config = dict(
    num_hidden_layers=8,
    hidden_size=128,
    n_experts=192,
    experts_per_token=8,
    d_expert=32,
    d_shared_expert=256,
    hidden_act='swiglu',
    moe_layers=[0, 1, 2, 3, 4, 5, 6, 7],
    router_score='sigmoid',
    normalize_top_k=True,
    routed_scale=1.0,
    balance_loss=0.00245,
    balance_bias=False,
    router_logit_norm=1.0,
    shared_expert_gate=True,
    init_std_router=0.0154,
    lr_router=0.00266,
    num_attention_heads=4,
    num_key_value_heads=2,
    head_dim=32,
    vocab_size=4096,
    norm='rmsnorm',
    norm_place='pre',
    norm_eps=1e-05,
    positions='rope',
    rope_theta=10000.0,
    rope_fraction=1.0,
    qk_norm=True,
    attn_scale=0.177,
    tie_word_embeddings=False,
    parallel_block=False,
    init='normal',
    init_std_qkv=0.0412,
    init_std_o=0.0,
    init_std_up=0.0412,
    init_std_down=0.0,
    optimizer='adamw',
    learning_rate=0.0057,
    lr_mult_o=0.733,
    beta1=0.95,
    beta2=0.95,
    lr_head=0.0139,
    warmup_steps=289,
    schedule='wsd',
    decay_fraction=0.843,
    decay_shape='linear',
    final_lr_fraction=0.05,
    batch_tokens=131072,
    max_seq_len=1024,
    doc_mask=True,
    train_tokens=658200000,
    max_steps=5022,
    dataset='wikipedia_en',
)
Below are experts of layer 2 (counted from 0) of a mixture-of-experts language model. Rows are named router (the router's row for the expert), gate (a neuron's input weights, with its number), up (a neuron's input weights, with its number), down (a neuron's output weights, with its number) and show model dimensions 0-127. Each number is 500 + 50 x the weight over its row's rms, rounded and kept within 0 to 999. Numbers have three digits each.
After each expert's rows: a language model's description of what the expert responds to. This comes from a sample of Wikipedia text that the model never trained on.

# expert 2
router:472510503415555572560562475395539501383456498530626542514571440473470531501463515507451518508498469481565570445528508484518541525521513490533455524595579455425495492461462459439561482579509540453450562503516508482606510545525570430480527538544444470478435553596474513450546470582555597436384490536496468499475515510479533503491462594520574491447387473474480493502484494399562484386497
gate0:579473391574470468576487600566493480464515555445498474494508481467553515515512511491508494447499541513541546542408519549509618510522553468532481526481402604423513522469445556440495406461508563503569559474541504474507464507543453565475558412547429542439456483525462452500544534472573551429492521360538540478545511472559443522452448502590531593496451446484409523547453454447450559590541
up0:473415573447504482597546465483480569526473542524529469543426497534451545444567440491514541547556462577623616380480542421581487435472513495463483461481495504536540583426549484526562403538569463599422522503481496484524529576473485551449485499543495574482499475502563505535517456601567526465488499521477470532527424567420569474571485548417477490498516524480566408522455567441565498521457
down0:462506610354418476511447538504562513457502559518512588527486514546493485536507416493479563537433572550482427528451442569461470542563459537369463518563534578517538414415405538609502446491521488477405543477540495476467462526513442515521568476521445488532451447501475471480573501468441579466541488559408490513527515608465500483504493495462439491477487535588493477582466509460404457439546
gate1:476547507538529476586529529436407451508540446536497526506539507512589519515470426511481572414548542400445571490503549459547459381505514466436503509550570488379438506468494501585522452426551484527551543552488517472478533440520495500524563544537561398443529437470528572485474460523510508515604505597501600358496480452457504605521493469477484588510487466608534547535501561575502503522506
up1:500536553531511542459448492488548568570483477541534457433550493478499518431532552529458585597513482530453502528587523485414537542526559492496521510478508583434494503506483504484455428589575473507451601452409586485453506496439495449552568513522487406465478435481559524533545444478511494597419520544376500435547483505483497559587463464512428494637492424539554564519397484490430427478427
down1:414561542464503568515458470547474493483511456532500466614481491428508518471523540463508447489492597396480480579486601528473445566465493462419525540499444464455519428419467431506491503456490508538562501492492484496516522522456478460470527491464448553515482473496435490559591467567490563553492485431480455452474538468472569419464470575378528489635480395475568541408401641446489467549525
gate2:573493480522500500475500531539408510476438518426539430454468515420448549473482500518536512507513515593491504406412534485437472464478432565478532405461541563440476500488490492447536448478484577512524589574504458487494384511535455567427474495426492412513456477515544530544490524516540496475494437505567486437526500400482493505374404464519535427451527469489501526577468279527502501486555
up2:428429420524608483483661470499527426495429519544524470455508576527483534518510551533502497534500545423432448463457428457595452485487429502508538503454427513480495381532405554509522627486484530484524537422571477504444501460480460442494422489505489578458522497538436462514506523478492457478509494418482512445561570511516546547419552433482513576564510462428430419485511542544546383472484
down2:512515624520567518427510451495457507599520536527616495532588511481636576436470452518473566487525467462456512519498531410479449474520430532494447556504470446539496471390534554482536515519460482470436550503569593555505494534459526495464543506543495407505485466478531470505449475517460482395580481474453605393525515461515509530561483515500588539532428407390527445594522502527536551567520
gate3:533511529496507556587429452549509484454522530512586550547502516427522511489487515439448499402539504534471530499467493492647417569482590418446464567474550538336540493450462531412481465465527518487524506553506461460490507519557521504568560421537597552424512543539495429520516489510484578477586648623530471561502557493545478531516526536519553451456429494475564509554488502433484479500477
up3:422536522421494462457493366527566479419489547451578570469472562461494443441438537542463528566502516547482537510538516515584563591400496574486580523498440442489474496523425531470487550458528427462531557609470487488448430506551522498574511372498475508523596478544520542506544469542559495481532400451444543417527569438550527570445438468527529508515500548612531477419482499500546490462466
down3:538461480496499505585494527386534508523391515457500554464581505530410533528498544419509426468499535466406605555565589507490459531488429462547492532470554513448513604443476474461594502585472432507431561469576473444441492569510549542496442469440593528414481542478476488517488513488489542405445554607483587524588520507508483474488444556549475496480418452471513557465497486436443507565571
gate4:497546517443579525543506461454584434497510530539537455510548551494555491488518556451485509562546532527498482591502492533490486440427532414490415426460546478407538569483402493510514450452533500452504501471518606532471474503478470446455553600469540487504562650543476405458558606505553457464518518589585494495527501609491416557517512498522540493489468447525505513570629573400550540511492
up4:507412533520446519425604511446562458502523488492469482432518542454486461483440578477523490481437440392583556564430534425515531496522559541476513501540555435510420487525607451603548531564466437538498411478533503504523523488502466587487464489496487427565568486445439541611524393498466544503516463385479471565539585480545444477505541491425432447482493485551522560454432436588453530515478
down4:535497551540446415548525501477563500533564516464452571542533562518564439501464479460494464486565530510562400458499463498565542515463488525405581486604615527585460469472530657509468499504440481478424542472544482498416452542535443514489430520498539456478566540490545515534480539435518330543505457509549627554554570500481516474520477569542546490503559494515477525587522453404480501489471
Description: Pipe cells, table header rules and hyphen bullets in Wikipedia tables and infobox lists, such as "| +", "|---|---|", "- •", plus some colons and "and".

# expert 25
router:451479537503442451422498444589441539492461523571494466477439461494488428490462488515438452518536566479560578491638428645441499431534525493546514520566488514497479472566485462486557499485549525505557453456574435558517586483483602431556497436578426475419617504555530529469410462532575493504483519497539498479421518433581534515559571547564553529454509518534567507494443521509501426556530
gate0:493533419528515449479523484593526463413545515518470562444565488432527438413572525444520463398547441551481497469537460505491447540477447481627473509503422487528493503521429520477402607553567482491535503493532463477584591438528456582514518454587477452506489453455565503522428577450528483534471458450404601554587495478569541588489529470562456558507548483504554464500519539523539546600460
up0:434453556452559566514521514495609650561483498485548502532478500556525523446481534592488437529485453463470490535477483482527569473564581493381486492575553553497435534506594520482543511528436492515500473560569461522472503479410474511576550544468504574513478488410445452406533453519428583405483554498627409531484470564517476576548455535462442443430510464479491505495468442415509543505447
down0:527492542555488491541655456564518544530557528452476509504542542448570616438542448509486448460466576433488484488454543551450530520525494416580461479539561559501493549513521540527431475611497572526466544508499410432573476537472417438447457515499599569429452507473551512455477433484395547508608487440424464454558610538470469587508508525452467528486415443505486473503547521477505530461492
gate1:500479551468506375475573441548523489421564526499436545385553541563536458515500532463574510457465562447412504516483463544489441396432515473454540469422601443511432462466499450529439485628558549435502494512515521471492545589486511438566530547633511502464482510494539554480531436476529481530515561534556499430527520438513423546559537500592483506497502455546502488418510592567462419488443
up1:481471477444460527544530502401517498562545512587531450471557534505431631458482442476583585502462558492478489430528548587537566457549516503392498532472430482502490498500527425589528487584504496492555481367464407548488596448411441509431459571491553509517534536468475556517533569516537432462597489478473507582546496532502541550481567625513460481506539544512465494477438577448489435494525
down1:513559436491512541530506520525507393475542506492459482525516477544384543470507565528490517492406530497383558449502514544494452528469525458631637545479536461508435538419528512532526540423407524494521389476494468499439518504512455450456532530479582529486601486459477426492606549503514460430466487553583561508478483583438424491448593541490527506499520544497424519434503480572541580531593
gate2:529531545440583507507538436528524489483490470480478459543498443410550444479481503478523493523566529504554485528477479504631587425523597471500484480475380456394453557447475469490425472480544519494448396441561390463462412456523492478538569414472512470410535486461487464591565468453594546506557498452449546479531497425601451531473530525585514479452458484418384503552500444540511505497504
up2:517472503493406506446505560548525449511531569513571455507452502547400529454508533510556470630515528570506487544469564580470394485570504561406509475458573521564555507514579459520519545520516547407538505460451506459462410573446480497524535549438468372498545509592470543529423492498381442510510513517594467512525506427547458449477482428398499487597532500540469477554546461444493443549527
down2:419470529433415504534565351555525504494419433495487484415477459529580482469506481517444566586458556558558511482492501481438527455446527512431483421494573479467436481653371530599488509468459502510434510507506489538538479430495490552473543559532486530499467517463490478454497445600538507559499458463471451466479528606541537573426496500416471407475433538606437485500524467532530496492533
gate3:513464466473537529591487441450568447516503504458450434564515409488487514466590436519522573518539597515556448477479496557533532442486438439466487460491411599461488454377446534461501510454462473507466538493575402503534468499552428445512552454618453502530490469537541477500517473522653512523497551449478551470620550451503534552572570546576544544430556493513495456526507388524534502448542
up3:547504573440452518521441486608515481493538447515511577490465485526477512392565505491496619440573522620535448445465603482573531530418429466546478515543453536558547532580417524594497556517536516549448482496519485524621550461578482478491529464556472506569611533522547551539575567503518464555465503445558480533552469454516539488488459453428553455512520473544510452377495479479558561550524
down3:480510520509488543504422527526559427534432535528451574568436511480472429469554499374529548564505487449528553509557575426499447509457450465557523467511456413445424600522625604526474517471426528420520478571374447494508541438525532520407441534479519541526580413517552497558507531537529503463530500425403457543471548471484431389539420521495466499569513507528522480557514512525445483487515
gate4:618503457616455423516486399483446491511393504539500490400508579481537566474466472490557558445487547457450508493516523532509460545479445537472508484461551511485522524528454534514498548543427577500545582465560508477473534462503457611516497561448495496493489369528557491475478522431529432595547500543495554458480473472500462460396461343541392530517507486499531564413464402495441515556534
up4:548523415513462522490470459493510469435423548478624510403477489493467519585577414543441556463523582574554522390513570504460537524550427457516558504468602506517576539493580463500543537502478548513546545477503472492533544527618471499509431431632482524464578515510545508489417526458527414455540522520427515532502426491478486478476434535512510462483543434424539395462526537380500502469538
down4:454478619415559561474417554456456459559543490440502530449549431464440443523536488541374504498448534566475483529546562399480580491474475606429431529441480568554529447480512449496484456495485533499474518608517537452488489581485438400543521558538452448481344510503533565532540532489504477474464549449494548468431544548563523542541504468542515557479546547453498525481547538435406429492493
Description: The prepositions in and of (in the, of the), plus word-final pieces like ast in contrast or gymnastics, porary, itional.

# expert 50
router:519450488430500396479522515420519430528485469475575492466512463518488393429508549482531502652495442509460423452595540493496531439508439462514521438496470522521443486417457497413504496523561477547378561486633451498444546407477455508378515473468479496480545493404471569406548500551630493483466540458522444551497491497492504529486509406550514437516488528535462515482455535512536492586540
gate0:567420476475548431544421515515477459529643494493518476440505573593524524451601475485444548540566557486500519494431542493466484454476523472500424503504501527497526526531396439465461475559510410576443460516539546483538566420533531574495573476493374532577552598480488405525459450480494498509486521464458439487501546522483518531455382426501511531490404531451395494465462486424412436517514
up0:462520590488466488550569446475578543524469480453489514552537459492517374514507404462483466428458564479547474483544483641501435562558468527432488603485465399493525471545480541552528590481508543476511525509514422561445454547553538419570436514496468546511417485528491469585483538506516498512517405573481605419507500443470481526562483445432473512523468539377501532526609535503496520412449
down0:504480502427558519543568452527526506510556404468451568479584482568493520501543533515452553554570464429384582499439549498508468556462490514504476561496540534462405579594517581527472497499486516511461528532519501526487516544623501536511447448525458548559517482521508431474556543405478647521508418594503547442490562521441537498463472486512499571561512481403542548482582576436413416555474
gate1:529465524602500485455521413469547468505541404561479513494526542541561456464545499494493501537587489576472504558452536490487482426562503447550447512552420458518572496549477546504473406495614458577533540453516476519551548560478504539513616440513585505568477486436421479559555440533608552560531457438543604408452565535519487544485559529555489436568460480458490468521562425450490445600494
up1:526592453596524534513422560545561508428469540392506465467521586556508582523467528508661543426452537436499518540475483502511477559489475521424532528425544507552466528459546430477499531540451535473532507465467503486570500469515501588440404511427403455470486503617492500487374466492500459484532529499443512548523440531477548437531489520437496472455555464456488417523417536625496540466423
down1:468473450561566495508474471549512429446473553528566562434473496606477442479521423451616436514497523517472493541475506557577560491422455477477563457456501598538426548421527504486431552427488521555562596534502449424528556481506463506508501588561500408435514593485529519541504487491531511417458516503506474542594561445520513416488522507394532484397487395463454418535475505565504585492464
gate2:529598420479553488501480512538471402567510514480500548426508517411520547546517551406477620506439479528462469504458612455487507528473481446476444426484448503479553486519499447444487500559471571491556488471565408511346521502442462522508565504461510495559618521405521475397567440505481474522566490460537533469608467477515416446455451520526538511555509492491576587512466456461544581565513
up2:489529492573478456352478478537494511432494468593590508529495512559558536535427546452575580435449532526618472493470494580485489577546450455546505506442447417551490581510492450497499508424594465442538490499536498470538512594544499528496443483521504507475489540536487552556502506444557533430516310516450549419504571537480515500420528603538557568466473491520454507545513525509509575440504
down2:320488495448458481504505434479593465480512498546448472404449473467480439492456466507494454479433534405450490512473483561533434517528473452415503496555533502546521481512582453502482481510484568478561602462494503463399474448495608481575455440501482463377498527558567539477499473473591544530373544585552540484428541518416488453521465460489460422491607477528531537528423486539498482523526
gate3:501503450418473468477413506562530492414470497501388523457550461454486436432523427532518453535570429609493468414515458516504486467469515512560546557474568487533462474489378543384374499588549503474507637503446464536451457453474479494461484458505586549508458453422490474482587442497538502571472517505500486552534539577513499562534421458481460488506579544416531541434508459476465438452441
up3:518479483578627524540573541561446527414555588433436554453496454556501523570533567484488500445484472464495461598508494480458467497580590539564483539445577564430544471544507437549490558538503464468591487546462539457537574534560483510565421595457428545578434449456494506494485499552464547496502530601520545443484502444428445470526506494485465512460509484540549551532597533644484458526529
down3:529484429541594536479484446490475579609546520455526530513525533572554570513490530397543497479550441532572525560513443507506457584517572501468442480509489465436544454491411458513483502555432344471574483488484515473419475513511466518502441542543410580482492503441511406467531530518368479491506536489597477537573460351555472403511471418566490503486541466485456536482452477509500561489487
gate4:564577536587543519492478485533597505416524441520433508518519570414559394438509430527531465406597522493441442476538533511483552485543516448539557419534501557497393511463503527566482540462479549594449534514488479547504441509498481517499558521606494500452568428535462590515537423340496489588510613422509515484562511506445526475538563504461515457513541438513493474461483413529480531525477
up4:505435498586513455465483506469501498451566485534475493482418505539520410440406456583551501510577521505485532584570498543448561486465509473554505472532624528534434484405518528467466431422477516490472530622532472577491511534447534514497453561536553474527597490544384579517438435539499518503516445510475556370532423500531512461449535457426505440555502533594503493520558534540445362505522
down4:536367525522554438492564569460445473523523517516506486538563582515599569407430367492503470533473401499516553529503488453455454526533502523490496488519483439427518553384542572500512549576446481550529491520449515494565483546496499423481508492405412499530528504507469411386517412437486484511531463563610469547412418444529475482547439486522518447427513484547542492485434514434499551526556
Description: Line breaks, parentheses, commas, "who" and "was born" at phrase ends, especially after title lines and in short biography leads.

# expert 63
router:488402498499435529477464522536434447534592388548424450521528439531499484536442464549473528521481522468499554527508622492397461427559586478558486493565493542448561489484564568505563519484619467516451521507464539413496466489468531484462485574529515499483608626497522423505473532503410512460484411560504533613469459549492430476570560519480491449572435577490522533550489573485504490447557
gate0:551485464427516488598467484482467416532467477585474519475517545546552455543500458425521558547527497469537520437528502593396430615567489479520500511511600513444538490449484418539497580480559522484560501495460544347466508572573503469472472508426453430561615570516484453553468529497530514424507543524500542519445465537560410530489496495455461421500539532501552512560373534509517605542484
up0:404557370554542490530606498509509507539425539436421509392380487459426567470532518443455452543526467573501523435498416442528485413547490481565497428509467421465500583523452478436540519510456411463494517493530367549560453528527480486454563545558576492434470537585537511554539591504492493465510459538564544437472482498428538486468471512480562497535468493540571564522500437533496477491556
down0:494404427497565480494445493467440429539552448489520410500434557562451508361477457547482446509482511541548520466498407550481559536508511500516524499540528520468479573485632477438450584495430511476491524438476543480476534532431425545530558523449578545491487537495555433515480450460449500561578476544659444506534516610478574511541478553480558479562463506537504593476576609451486485501485
gate1:491525540608497439517467494471510485530485473463585449510501499507448456421468495432571473416505525497509534377513570449493401530561566381489553448433430437362524515466464456588555448457486489502485505502498450391578442491485547565525565467430527559419564505531521509468468540466510472552556435523515585542462518382430510497517551483473487536528483528467570531606467539416503506468496
up1:432539544611416510526534580534599628470489470575440616476544483549523526512487543473569459548414441541501512495469474473524469445511538459563508603438516546603479486455503470470534455571544490512519457567530475547560475456422491472537535517514519499579476503446479602556489497446439615475457543513526500484564528505517484537477552478507508568583469485465570511549625532524532403591518
down1:476539600514468471539494407437486460573411534470560430437476495553495439481477419497566482549526468542565490540325536483502555584507548574502418484464475456548535387441427516537539505501477522499576489583516457499494510464441528477604560549503425518549516506426507528456574447534468519441476588513432483498437491535517583453566535418526527484495535413454545531480496479594441542531484
gate2:483495530568492521582591367487455459489550478528511453536606496538483456436490498484545546440556524486466470518497542509436555461420524455469507557529577548466498516467533462463520406458471537507573500552466533439513488491543455555436538525446566432517587530438509456556492432463497481539530487546430487611464539437536390477536442571511490479450370568432506355480587453491500459518568
up2:473472546556506442552480516488443538458442516562664482440438495406476566551542530492495532462459520470547469439489466476538502589420483532505518500485556476483534526551504453567539402538398476474509402540488505427459522463614416549521569454557486511420466560453621523604495576590495477560510515577453498509446510467513474588511538521429457549505539519512519442446499497582500524529417
down2:574608466582561389519585432476547489544472497517525516529510435507589613580432472512495545448529475605483558514474450527562466464452520414489425465451576508486480510473489569515460525424512411485493547471451441468563438517463541540399478508491459454498485425572492499489511476479446504529504542500359499503549495436500542537549434612456515537557505429600510513450566437515490545448474
gate3:521472470451492459559470513420484508491480456562522483483572488572476524432469453373449497499544544562433537461473442496443571480530536489457484480412566483428561459568467488464451539492502536495447498448514466438412503528554358515511459535445497423576493525498572510610558464528472470457520558581500558592572529557514432578503524542545502478569418555422553419523524597452553468522413
up3:499511496563450440459510493469434563442530458496488506516432587547524514531520556593451428530493463535482514528480393451520586518523505576490546551473492474586496453343489510451540497464404532504521512528485428477567468483473579487397502380516435526516442419473474589477450524539499637582549524435444464437375485478510508499485495521472535536448524482520450542478450443476525573495595
down3:501451484549608525505462515630466516565501409431505546546523583539534537547440493388544534459433610447474477488577473565472536533547507467472478467551509555486539472514571474501500483522542466478517543530425381442397499482512396473438415516450443492453432551492553429506556422475516457468535462504476468497497494431476391420489464530456531530545491578509513590531488555469572595537500
gate4:532529519463479479555425394556471473447535459439507454519461576471519453483511444443593521580558531527481520503499491515432419436559540510516491498478612407452557426467502531467496521419504540483582534547522421478521551576389416457428475493538458497531509581430560454555454545508516523556518497553464495593532448519508392507487508412454481486513334510520567572532495577493479473536465
up4:541470479475515488469559439468498520414506593492521549475497437495458444559482521593542554473448513509397426448479581496495478549551463426454569491474497557474465507593541521548522441422576544410517481396461511542456515481593472462466417464547447435498524496424448470473566533597505428456455586569577544575507562523413452445476459492511620490585519552492471527454537520550471442453481
down4:389494564530490506521496492449497559571478577535467584502491542471550468528492551541412523512487422447479551503437529447506561586503525474473565353500456518464477489591434423483424465557475404504417578519409497460514411509550506440526470587485433462479483394565523458526474458496501453493526472441483509421492516517406495546422454415477541532411510528591516476438544582520458487457511
Description: Word pieces after starts such as cl, bl, T or L, such as cl-osed, cl-ad-istic, bl-ast, L-ad-ies, mainly in names and proper nouns.

# expert 53
router:538432527580559434551450469443562486499536495493629444507484518490532478516480630527490555572489413566448551559534473479547553503535446514514463495540634387491517599459498395460543517561541462474406538436511458412542539470542509478400547547507506569534445476436508477480529423511489529495524495471496482506486507579534514527448395545490450486514405465486493495552433565399490469489571
gate0:458609531447438385472606538441449456455478494592482478522539515553598446531472436404618535473509562457604527526462519481565516435405491463468533506448496473502538497491462520503526501493531427457494468550462499509472556482472496388487528520625510571517601523510456480575465405529575458443517560539585505429543540502432451495495493470556416538516562472545518456492505516457507569436485
up0:457541511432504384458553456438544550579562472534567463534521544398595491562457525466507525524554531469490444560546480506548554527511536455529450511458498507458484492521494516550469495590520360525478449538519537467489553468570562507488548499492534575471514472562432442604486493443448473513410508465639464478485564431515412559572506599571414490533457424516436466495441600473475534509489
down0:527467576524462540579553541441460544536528503515402503546481511475413508488552505468475514536552542539535603504445442491496487484535498515443509554515509530464547512574584553593529475547529431465497583449419525588448475439568492376497488460457467438444434495407502531523486583496526425528496488470564540615429548543487444509602479554562483491522524503448655422498439509567490478433491
gate1:470453514618457486512419504484504463504546492504456389479559577515416510424480381393478506434458507476493434438446437429457425441437579505513470480460427490472511475523514580548415506557458422517499450466493549469464478519512500490517441463472549539525514542467402411560456542565522577499496470510567461445581512358539509463522467504494397446513504533498498510524582473570425562548530
up1:440425535626511482494453490486502587456501470463550500463512523453473574426474530527404518494474536522521574496490475508404581470483495630514439581533497466554491475527554539503480572571501392510463431546494535542548541520511503475490481535567476518505457453494463388442410551497506505463533493348484513417510514388596518469449398490454478517452501399561436459531479435490537448500545
down1:553516607581498500520538545503380454507523573476488508539578560547472461442595402457478567458486522443502523444502543453461464511433568480476514565553515427533539541576537530581456583531463486454502488461449565534534450534451530447491509490478427461512457567514489383461490533570494606554520501433524561423468568424511521440582474583477502522494593507540539494568554479478489564522382
gate2:490480464491490499515526516467431506462429547494443384533509541501495486466542410414388436496431494453443494388448468459598448620583497498491563546544481478461562427451508450506464585464457640518494518496521503431416427456475489504490562396448480502524526507487523452508454512468501483464547547557533488561474530538484528546405505410474497524453471534469402571596508421531500542422487
up2:482479567516419489494425507499556485474482475515478594425546502468345575524535364517454509533515468537427512415528577566462539474548561521473545542497451508547477557455497547483478458490472481514539525379482514509503474434462522588538506493501450545473428457575559460631545438516520607526496575451425443483472446550489458480401537417476427615547520562552503484533477497500498498536493
down2:565441558426463558515519459551429556514561556519450500449560516500500444449502453421473458452498504422509427565506552489467474502474466389509510538399393475496533589575589436516439493401459481454496496488457546518462422479428543515468462475459410574463467529522484560475427530521539458459535539497505550461588525406499484470457544545633494604478562592482500566500557447506523538566499
gate3:481424402475588395548489552593423530554539638440478465503521622521482434437485535529479494545480389518405483449529497474469502456549491521527480555469493391534475442543513478429521495508513499466443530447617424434508465485488486491400477441524498564527451480481441401413527512479404458480522478469531432533595526511439514470513393439555510514487524467518476520541528501488475479567480
up3:456483541477373474439612430405589458514455449535523477494513406524548566573500428482574523535526554499525465507429450554555530535439500450470541416516481596481486509445471560543482445533542483563522465540509517538449520440600510567522497510472504510480544537525529522566475517593643562483385528491523516500432512577589495492443555483464440581486503599527498465493492508472604554500491
down3:570493557509525527447457486460476517452519533522499507422565567485555555392575537526557581438584439522514487475437442538480536556522563493434453520457525493409576507529570561606410506493490434501617531443428450455556497556502382492552539492447454493388545450492526603522432478512566600511492470504514446523487507440532443522534486503497463536603579474513536531562512493504430520443458
gate4:537465528499406488508501442536513528487554547443489476478582513487474527453448481501603495404500465561476504669527564457503506490505495495513593430484621413518526526513537526561511481480451566583472542596510502426525482512479513496497458476387518459508464567465550494592525448450431454535505518527529540526524462475463500485512523486448560325385532539435522443517567486489551438400495
up4:496485533465495532517461562513533557496482490440531416511484445522591511505532549507460367518544523489521468498514403431561512523462572507467475459499538463408362525509488537483444524499414424596497454471454589449489536516503486533507508496473533464490434424457392451513473472467519550511429508520541447372507445525547396464558434586475400470512435531620466578410499544544464540519483
down4:584474531566493571598507549389414510551519553506398505507525543505437496442518472527511558519525502444558471501505423513540453482496564416506471512560528447506520410506465481554510443469452489433570542485450575587444477495466423528566494484445429542509545527515408475425522434554483528517569496430512477474501485448463550496496488513596434487598590563497625540525520529493458492549346
Description: Pipe characters marking wikitable cells and row starts, sometimes fused with the next letter, plus line breaks after table rows or titles.

# expert 23
router:491518526563485536495478529544524484481416472455424529513492544505461473570419517478511413472559444554498497545563536537504524336554505566494507445539539554507506501437397444490575463341505526591488516507455405533561555472548556457613421493468514497437423473543591504556464519453438466496432554519516527508435483480548532429561454518547532533510557529414494470556502423482518433526426
gate0:492515533510457518543464450462456414562453494454502525490553467536496528504504519469501513459468543564468512609509513429536452461468530444414573472459593493465399512518501502480541471489461514576522536527489553432489469464516440541493515465487574491546547413435449305563507499506561461573470526553478559489556423476485401457441430415585432468574504598538539547595507453435544445509435
up0:531473507415469521472468455437607471511569504473563535524534463552524513461627518539468408480529535511518564486570512530506480420566582472453450618511490428551535535470515456542511477453570408667492489388505479590524560446541513484502422524548439454495527532479497492527468488530570527562489462590512500524491508558524519520547570555543526476537491593426423414445475537413502449477501
down0:462529443554524564469430472491559586599517515582531525518511497385572459539445554490500438500538472499498415481514608470498492471499496636500514496459505542506585496469446559437465412549540472548482483488553557548505517590437473502404462458562476549420388527535508508455456513444422511489602529452407559554438460508476495559490504478492525543478485470526471554542546524398474497506362
gate1:543509603510529423475449523510489412540429476510506526504587590448499433570459454442523520486539493533487503521488538493596557437483596480444482509477515499451503516426453497542509463470457519614444493514583419463538594414499456501523481581463541501472479475501519478502548487439500491537596570519419613548503481454483338472468420395469546446515514487394530481461508578501563428521487
up1:555491534543552501530478547526518571561420485412500525522534569527546446523525529437414434501534539566554440577544492526514524436435486508413559492529496423542516575493489507462546469524517501493423467523568371508465516606555463512529503484490463403551538519530493421437563361480442436547536486473601605459437453459530544471570434498551554431540503528463469419503454518531602514459493
down1:495593540498451536549521478528484404469472517625619504596433511432554555460473479456516535536382497500574542489618402451505575405511494539567488550462473474497505510523523343501501510549459510521513455512534463413416508436518446539527539490528514429523512449512474498492500363517536468501467518443483513485474559516469444546501479566421549518521519454576552526499460436533514583517583
gate2:463494525487498447532385529531489534500461462595485380470552528527539445513538507438474545525532520470480501550515538479516500404473616493449552481546540477498521529539610497564485449519497448594462450622414529430461569555459481577476470485520537499526463538388503542434504498516485547507586531494517478481518378545440411621518522492553411389466440452508573571485508506464540535531516
up2:504578531470442460521446470556567505547475486562455454493394486511460536433491395556550483459538504554498480544544452529595552390454578469495495506467603554482479547483393521545503400527404529516421482488497444423545510407500480516521491513536473628490520477506514441504536483507509563572435560503522517489522478459569518446375521570501469460555428512537516547492456417452506382564456
down2:589531499399507461476484448566534458518531582495452444493559539572433618469503502471530485486446548578544538552564455501540557464547472504496486572453536537450498628502489453505474425493447441469493587494461457477513446454419545499475509518483515564500493521576523507473571465528516577465520617539524486493514515465494513622542544593484468442566502580587391570575588446474489587524544
gate3:569591481510546497504448430505462464486451483509458477420515503582556542506497513392494579430437572522511477412510575552476523459443490405478509484406491489539580546493447530531501451522448555527479525511580520452467536450498471561511555512455562493582472476374639505488455444477476468576490528473525507575538419465488425517382442459513438444432512490447471538483459501438580541599441
up3:502441444557539509493505646480472443496543501533525564502424524415417548460505440569437463590564457407557473509433450450458488515652465446479463536436481451507474480534479478449475521618512462448566528492479509495541541559537515578410420454501547521477522560622392448491493526554529421465489474529538503531601562507489561454534551423465555487519459471505480515520548508560454485482496
down3:541435450442513404468516436475501554468483422483449423458484479574585454609523439414524627448574455444558585508477532506465509564539533509443388585478472450513505481510434544530497582538464412542453550523529510523552477493494522541422486549527444515545473438464565483544418497470517441513581447481389429546536445520469452497531436474481451433476508383502501498483518493501571517489414
gate4:558505508559602449499543475525567377499554466487497483492524503482469514480584521447456542468576531480494515357383603515542422522538542506475505475484509506439483479466459580509532530411427532565537556432468459438486590423478486528508595476502604470484473462481580541527542522427454508487447667505527503422540504443513467547455476564516534482502499495439488486454484418441445481447435
up4:425404529466458558546474495469515525485568533499535438540466496542544543488536495461566590487479609581534438569475495486511456540442433452564547510520512462558569509605529496516501496514507526492544514631552488497391515534493482467460464555545470526507596484512419498506484467532484554507558462492532502613447478545471521512607453493470436622545477550551465513518495668573425504595526
down4:462527525506446545534403477492515438477461542487455456398554543536517446543507450394542543501516550562519541474517503504582499481429490410579499447507466474457518441473523467514489387464491524512550504562416422570447415459523617515359475450498502445485534546513422525498624523537529466466468471503511422494517531610521488477584504450484467496594503588506514535436510438444604511519563
Description: Function words like in the, of, at, during, and The, plus paragraph breaks before section headings and infobox labels like Country:.